Experts of a small language model.
Training: a variant of Adam for the experts, 254M tokens, 3879 steps.
Below are experts of layer 2 (counted from 0) of a mixture-of-experts language model. Rows are named router (the router's row for the expert), gate (a neuron's input weights, with its number), up (a neuron's input weights, with its number) and show model dimensions 0-63. Each number is 128 + 32 x the weight over its row's rms, rounded and kept within 0 to 255. Numbers have three digits each.
After each expert's rows: "gets" lists some tokens that make up at least twice as much of what it gets as of all text. This comes from a sample of Wikipedia text that the model never trained on. Tokens count by the router's weight.

# expert 9
router:098131079093174119161149091070070130099132179181098072113106163100139073118070109123060109146154111091150127086223110113131166124108170146099140093142091186143169131121090125104075105119089105
gate3:127163101072086131117064112158093091176110152124089124094166145106137131114072125137089139112117112068046065166116097121104173137136100149178183142145107084225129120118083131126152101169119103
up3:106130126140139086122140134141130151140083131147075133107140128173120121104179121158168173123166143196147088161125149136161141076194085050132099080064155087077150193116184071142112101133172185
gate4:132093141107123103157116068139117128116140149103097090125119153162105053178134131103075125149143061090127157188149080096189123093075176122138141122178108204141140096109144097146107099075100148
up4:099104158110165139124083165115114135137131151141116120136155132125148160098098124127131112124100163161195137091095085072111112135178048141140141101114185096101174194126103118157170099141121133
gate5:083110108170100075113099111097121089084119134137169156207156107174138099128143055094149158126097102069142116070118105092172210162074152068146112106145115164097181138144101103164107144096127149
up5:159126142109176144127153096154171117118072110137133127129151162140102097159172200166163182083152124113085140186077073178114024095154169153144144093083106108109094095088159088146129161113143161
gate6:130178153158146097169107132144155106147056094149097199162138105189160109156168133137123141095123098056126124138111058151118181163126150096100127122104085159096158080130114055135145130115175145
up6:089136126122124093105071093154092156139126098095073108132102095188157104128146141163081173145081122166112109123078082138098134157178147141183179110082113177136201150111128114148127164075108173
gate7:096102130144218138137145104131058134171160125161117137125125149155131143155129199129070098170119118147134121173085202185131155091124103170111132080122142144157138116124104102132110061194158142
up7:087140081094144098123110142128087092143144184118147158164109112132116118145123158140101142176086085146185147105139110172215149113086101117085175077123106212129132105143134147078054046139119107
gate8:101131155147181082088146105093096092121106144118138089153076147161110140039154111161134066107083101160167088157142136151139123174084134187109156075123152192156153126127139131099128180169120097
up8:081079169080092171105144141101138149126087088161205113130116142114093144162120103123080108103120140125123099048118082088180116125151104105176114147069158080107107127082112126117120106103163141
gate9:097124148144118068139099167093094140092150194161169178147186063121101144112144145090127114131170118129176137171122065173205146071191128112138164185109135129121177137096144130086138134128109081
up9:112137185120112163198135088137136111103144062121099086113091168088122098150120149110129114099187137126075105206153188142138133176058124116150121157157145081093136195089101146128134092131165111
gets: "v", "ed", "ent", "iv", "ion", "ment"

# expert 13
router:097131176169135138087084140122138069172130116100166098059094126105151200141141151117057097067066135173195140124122150087075161159099105104128080103109126094122143086160148169165117131154095091
gate9:131073087125133144139133130139144129148162123112143171131158086118108175053132120114141168100146134119122145126106139124143155094175125146143137101161115123075116144148158144123064097150116129
up9:103112130113080150155095169104146151140151080167110145119111102135127151113132127125161102142095155119163120121101086169126137111150078129182122110166090153135125121170146103147121107117120039
gate10:140151090157119186097114081102151093129114098188118169102129074138142089118158118137187156126151093116148121123188126119064150206122118131082159070135135145178141149083144130176116109152134099
up10:119157093140117098111152105085086185175128083082157171158141140100136088110097101128178173126076070101160187156099178121118124067105104112169080135152169108085078123130122134065153068136160159
gate11:096165167139063121100124090069053127069118192114150129146162088146117171107168077113105103200079154124135147115155083110154100169132157136137138082099153159102114057123080165150095095110107062
up11:067182169093160046106172120106167142153149117124084164117155174162083113153149114117109146086168106106171115126138140114089101151051113065146089100128124121156139177145072037164168138126151149
gate12:126133087117178147193156113119183122133107098174147140140121159179096125129088112166144116090100032099096082125109127161152098169063103145114116176120100111136124156094134082083157140158119142
up12:171164058157140162131164154137173116122099113107111149157119160158106178153072174184167170044079152167131131174140184112133081118141084129115138096154155119097071172088138110143224154130100168
gate13:147126171140115147113133067184103086113110164066133154122166156180159130126110130115167065102123089142104093140174101152115167173135179144137150070120128187140077126133157095146080164136142123
up13:098123134133190104162189115129064108105075148092132132139118156154090174112101137167104084086121146168112120082179141114115082149095129128194133140073135143064173133133083132133093103138157139
gate14:146152097098105137133144128161094126207071169184088229091180096137105146084146132120174142129091136136087144096137093173148112148143095116127094083179151184103093152128096046170129176162149122
up14:094152122137131129121145115125118167115168139097051147161102127108153098159130123137142138094195151125103148184091090107161082091122168095186156170129176099167110182184073117075181140097141105
gate15:138145089110143147148124143194140119101135108150081181166162123191142133113165125107189140131126160102142062176123167164083100121147128129211134133136054106115126122063140185155085122118180096
up15:130159107151095149088115109112072103158118124102163157147145199083161139146092118126159173073086100109130203087113110158107114101117104132083126124103136122127154078200147085104072121229104189
gets: "0", "1", "ro", "2", "–", "3"

# expert 3
router:099160099155169119140158101133112152107152140157145054126140115114103195108117127128157096163111121129153157149137159132179110152177134126154194125114066182097127029141157122170132152107124102
gate0:109127162133187125148081109092151103122115166108211145148129179070151168114141147137118111124105147141103112156091157186122141127151094139152094155141171118132174170151134111130149190086150145
up0:114114115109170135083136161124164109102093060100139099154087146170131123163161158169142139135072107087156162184150161072160104121165132128178142110150159142152081133115109160087149087124181193
gate1:148139168165103151192123131076076160168068140112141130107076116154136107088120130122118144134168152164149107097129098142158124116144114119165136105111144094101102153139203099096144158117114130
up1:139168119167134116157178075083161155142107137121094099096170159140071140120150112097171143156080068093177119149183099104157148179163165131134098117114082173081133076125069080112156140116109084
gate2:121215106152141192026119179073133153108111077134114126151160111141161164103148136121083184109071110169160133141172167100131153128137131174109145109125135154156104185139134147113078125144166167
up2:089000128099107069143149131119087157106173160130122148107039157093097159122152139087143097146076146142126093126101119185108137133146180128208087156113126148064171096111129158103099105153099122
gate3:124094142136172187120125097116115114140143136096133157150091169105152083142161131090143098131120140149048202067069080178115113163180126147084133144116157163212138114180131161113047144121181167
up3:126123102174142178170130139134061130109169067169122160153114181152074068152150077104137093148127188161076096115089147158106141181160128136112063147097138136115193114151114138119143173135136171
gate4:118088088103176086119113129112121112139160080072093114188130148062080122160145079120078122111144153072176100146092121135095183092127118198188126122161107162112183110118107112098110137117135115
up4:143140158143101150112137150130115118081122127069060135062128120085146082138126175140188139172159143139116109100125134147082097147120076119089106115077165141154161145114177129146146120147132064
gate5:124106201117127134148091136184083173108055144148144121151130084129199132157106139087147109091180184169078143145098112199149123095133192172166197099168086171122172155150124115091142086172120131
up5:041199103141088125157165095088109119125134165142104088149137135088140163104148140176082157138129126130117145195166143167092136130164139061095151095103152176153068144078045119110129141167137109
gate6:077043179148117176125079134120092168115127115156138114109195099087129092089090118128138133166108177111141128162192100116150148118148192161108133101121141121167132097188129204101137096140157154
up6:117177140157107172175142147125095155094159157117118120133154098103079139120142135098098111150151190110174207114125135126087132148122152127121134106132088116181172183143103106175119128103083144
gets: ":", " was", " is", " as", ";", " be"

# expert 29
router:086132134134217123100162107142117073208109151092122143118132139129154090097108095127075189062125069113090109146116118130147178149084157092170134169122133109174149149134097145093079121155122175
gate12:123117143094180097121143048173136124144044138134128163092112134214082102208110117123093111123166120105162087113151162146049181163129092172102177137157171163161152097050130078134120148090150135
up12:154161153164159142128127100128090075131149117126080103119144093093107166117116140145123122093132150148157037181129118120114084156085161098141132120117103172082103079066083143133108112186078129
gate13:126133091139145114161111110098065153157073100115137103140116104125175110158066135167155096128165202089119141146092208123138085074145132121086122164151105106081135112149186169082101135145132143
up13:160078146147105124115102107158125099139142202156101119133172204144099153096131084119146175098103051096166118125084055102073140162097131096158144128122192124134135121138113143090133085200112145
gate14:114034097095114126122140073087147109068115157126110149153165118132110113096161116138144128176118128092206045127135141101143192146113180133142153129119129170067102189079143153108135094058162128
up14:114142119124060119143118131117107178081056129167081123219165107121126154089195074155158148110098136109144112142142129112109178131123128134152144142138148147096160114154124157105137056103132136
gate15:139116167147102055116143150063090113105141132165122091146156171133132124123084102080157141096127173132160074065097172157108182140148134150058100155079112168083100135135169140095101080175137173
up15:101155126144135163166078145143149130155109087099174158099101090092150128151110098140127121081161084158094156136113148104156138168104075135138134131102113123157087119236121040140099076176101134
gate16:150197139113075087150174098147120100170177142095112156080076133146080126149119118154114111085153113134099098147147163139068085169080187147133130108121189132167121113069137144116123157194135112
up16:101047140150228183097110122188153124086124137151090122146156169186160154144169109115141156131084090091150107095080067138115135062178118120164133148142133160101126095168129105119089083052155109
gate17:172185101139123157104167092215059135136132116120151125047072191153149140155127180132085074129130136114119095137167205132092105148128116164139113070156125142114148111124183190169112089134107088
up17:097119123130088140093170134152085190104080119164131104132104127180112098151149152140166140161126166127164140108074095080177089082102146114167152097093100142139102139214120153071147072094122132
gate18:161122121142112154106063067126110171117099091134042117164159135163078119106135113192141128170114119112188070135194155114127119178130180113139125155153082142115131086083123130146085063105135176
up18:124114167132091146129095129186133105154080103087118146100111142127166099150088110137099100135087158158142157177119041080096190062161166158100141092133173090123124174154114098144091199058152095
gets: "1", "2", "0", "3", "9", "4"

# expert 0
router:132141151148157128149159078161190128088138140148177121161118092163113213094166093142148092131150128077158142167127107125148132154171088127111159142080124130175091182113085087118157162117147099
gate7:194088142131116186085092140069167114125137077166138091096103103069165101085110102120164186094084120125113102131149079132106117128089118123216068113108181102108125155129165133162094109115068097
up7:150139156181094093104070104132127130113123086117119158104140062128138140141076163108117123152088131117140138127118160108082119137182141190158102116099142166134136140115157139129067103082071105
gate8:154118160104127086054117149133126127093155139181164087117134101131113163094192082125092153163128072082059179124160097133113154144164144120118171113178162174176137056102092161181131148106105127
up8:128057167150135118080128131133108131103108102170147127103154158133099173135210061088146149113098090148079172188187122078088123170115202114046115105151141139183101089107107144115160150143157164
gate9:100056138131135145128091148081191075132106195131136091161147149115108156110138173148058092095085111084108143141141099131141185118087133159146152107142149136143072106153131114096128122163142211
up9:150091104130095109114162185154123072169071105160134112157148167202084140185166135174173114103105144156095160079164134088089080151123094163152130177094087084126121126176101121157087132060114084
gate10:120097132111147191113098125089103118099144175117163065083137067055128088099088124123128085146121130085125108156148068163138135152148107150106119123140099172108204071143137120138108140154177059
up10:123063126171152166104114047120091116143142117111158053149099125088100153171151077157100157098111089122146161151071084061143172086185116141096159126097129138126121114060126119124137090113131144
gate11:149123090141144107070197112114121101130145105098110091124153127079075126157132160156136117093141084142100164084132123138163138107115052163101090135155093121153063145079180172029141091150181154
up11:106095149164079145109083122078058100149103172089137098186115120115130152132125167148064168076095132062139178100126143116114101134152150085130153142098087120082123059140119179116159149112131075
gate12:171165148145137110106106114152179128127105170114162130105125082120146135184073152099124171097127078153102133097220165156135093148114081131098123097153205147146141148173134082131117109189092187
up12:110098132139110135111138109189205108153071173148170096182125148120144128157146115159129107158111092149186164134057127147128095155105116131173113117074128140112100117109096130098127084115149090
gate13:142095125163122102113142131149148129152166166190149086141104090078169122173189178123129129157102068131080105136156118123102129104144155176114129156118158125184124120155107170191151111140096105
up13:111059124136102067111115172112197122145119104158158067203123156127071131137187147101107097139118099152176144153116077088147154140177141159095128086105103123167122081136140173155070085163206139
gets: "-", " to", "|", " |", " the", ":"

# expert 28
router:130147149104151177121095122145149134108113143106131147138099047104089136110101146136141182174124162156112101147168210165077094157103131176159120189066167104099088119117098200119163140183120110
gate27:134180090073107127143190093138138107128092112142131093127148162107141074068150132065100153097132110149192109091174106081129146123162100071095082121166090159128095120153149099086141089136120095
up27:145185173117146092090119110152151100092189172186155106081089112140100131131052092114160083112067114066156110164127102131105150146131176169109177140159157171065097134130130116111125156084138090
gate28:125134181123164105175094146110152116155078085072214139128094130116142190121134082079182140139110134094095209060139097184134079143099099142108105129119103138189136152156139119159120187133160097
up28:143175118117149119168143162093127135143082101087089174110150147099056152148112128142142084096080115087084115116092112177130106185064203128091139136106082090056104142150134133132143139159109150
gate29:073164096096112116132161169135147154146146142084090168093111107148123127103137118129105144130124103105163103136160158080096152147123147146073149132101107164097160118121149119118070199180107160
up29:110105110126160073093135121158163139143136178148102172127167119118059116114124162103120130155149100111208112206159090158123143122215149147088124143126145122127111112123112108160178140131153131
gate30:116131111063176103163170123095137151138158170112110103137164100140073154087123140149106114135145108161103075087085122112157124085101117103078149114178117141144112139127084147120139115180160153
up30:100145113150163183155120108138125107141106108154102143168148103094145073184140154143121156211114172130141122153154153064186138132095086065103066104122143149136188140143129114130119183126108136
gate31:127141131123127147134150090156155048152115141136178133155139125156135159147126122128119139123177093175137078166138133102118161135089140087095114128107088136131151088152164178229111149072122178
up31:088117136175108174130112088167101115099119135123084093182113165164151135117164122176140079178185170126129153115077138135127148062128161128143146132177094071077118132065150129143134080113118108
gate32:125135165095215077173128146163117126189116078111044166126148149134072162117176126062104162136137126108157074138145135166081114126159140115161153156134152070110083145112165116127128124154134186
up32:145149122132078171102121107164130085140084143205087058121151134092143108150132157142190125150166139070148078206102145041125148151082129118110128091134149133162109066108143100111146101118125136
gate33:157179122112174109121144141167127164146097109082114160082147126117113151186157066068145157147179139076159100098153132160116143064104164118157132092147099159111112130149137116114138120197120121
up33:147106152111102178128109189174115122153130118087105106136144166150134140162158091144121133125081117077102141150132092056046102136140145059138085141111128105125111124139154155133116150111100183
gets: "p", "ill", "d", "in", "on", "id"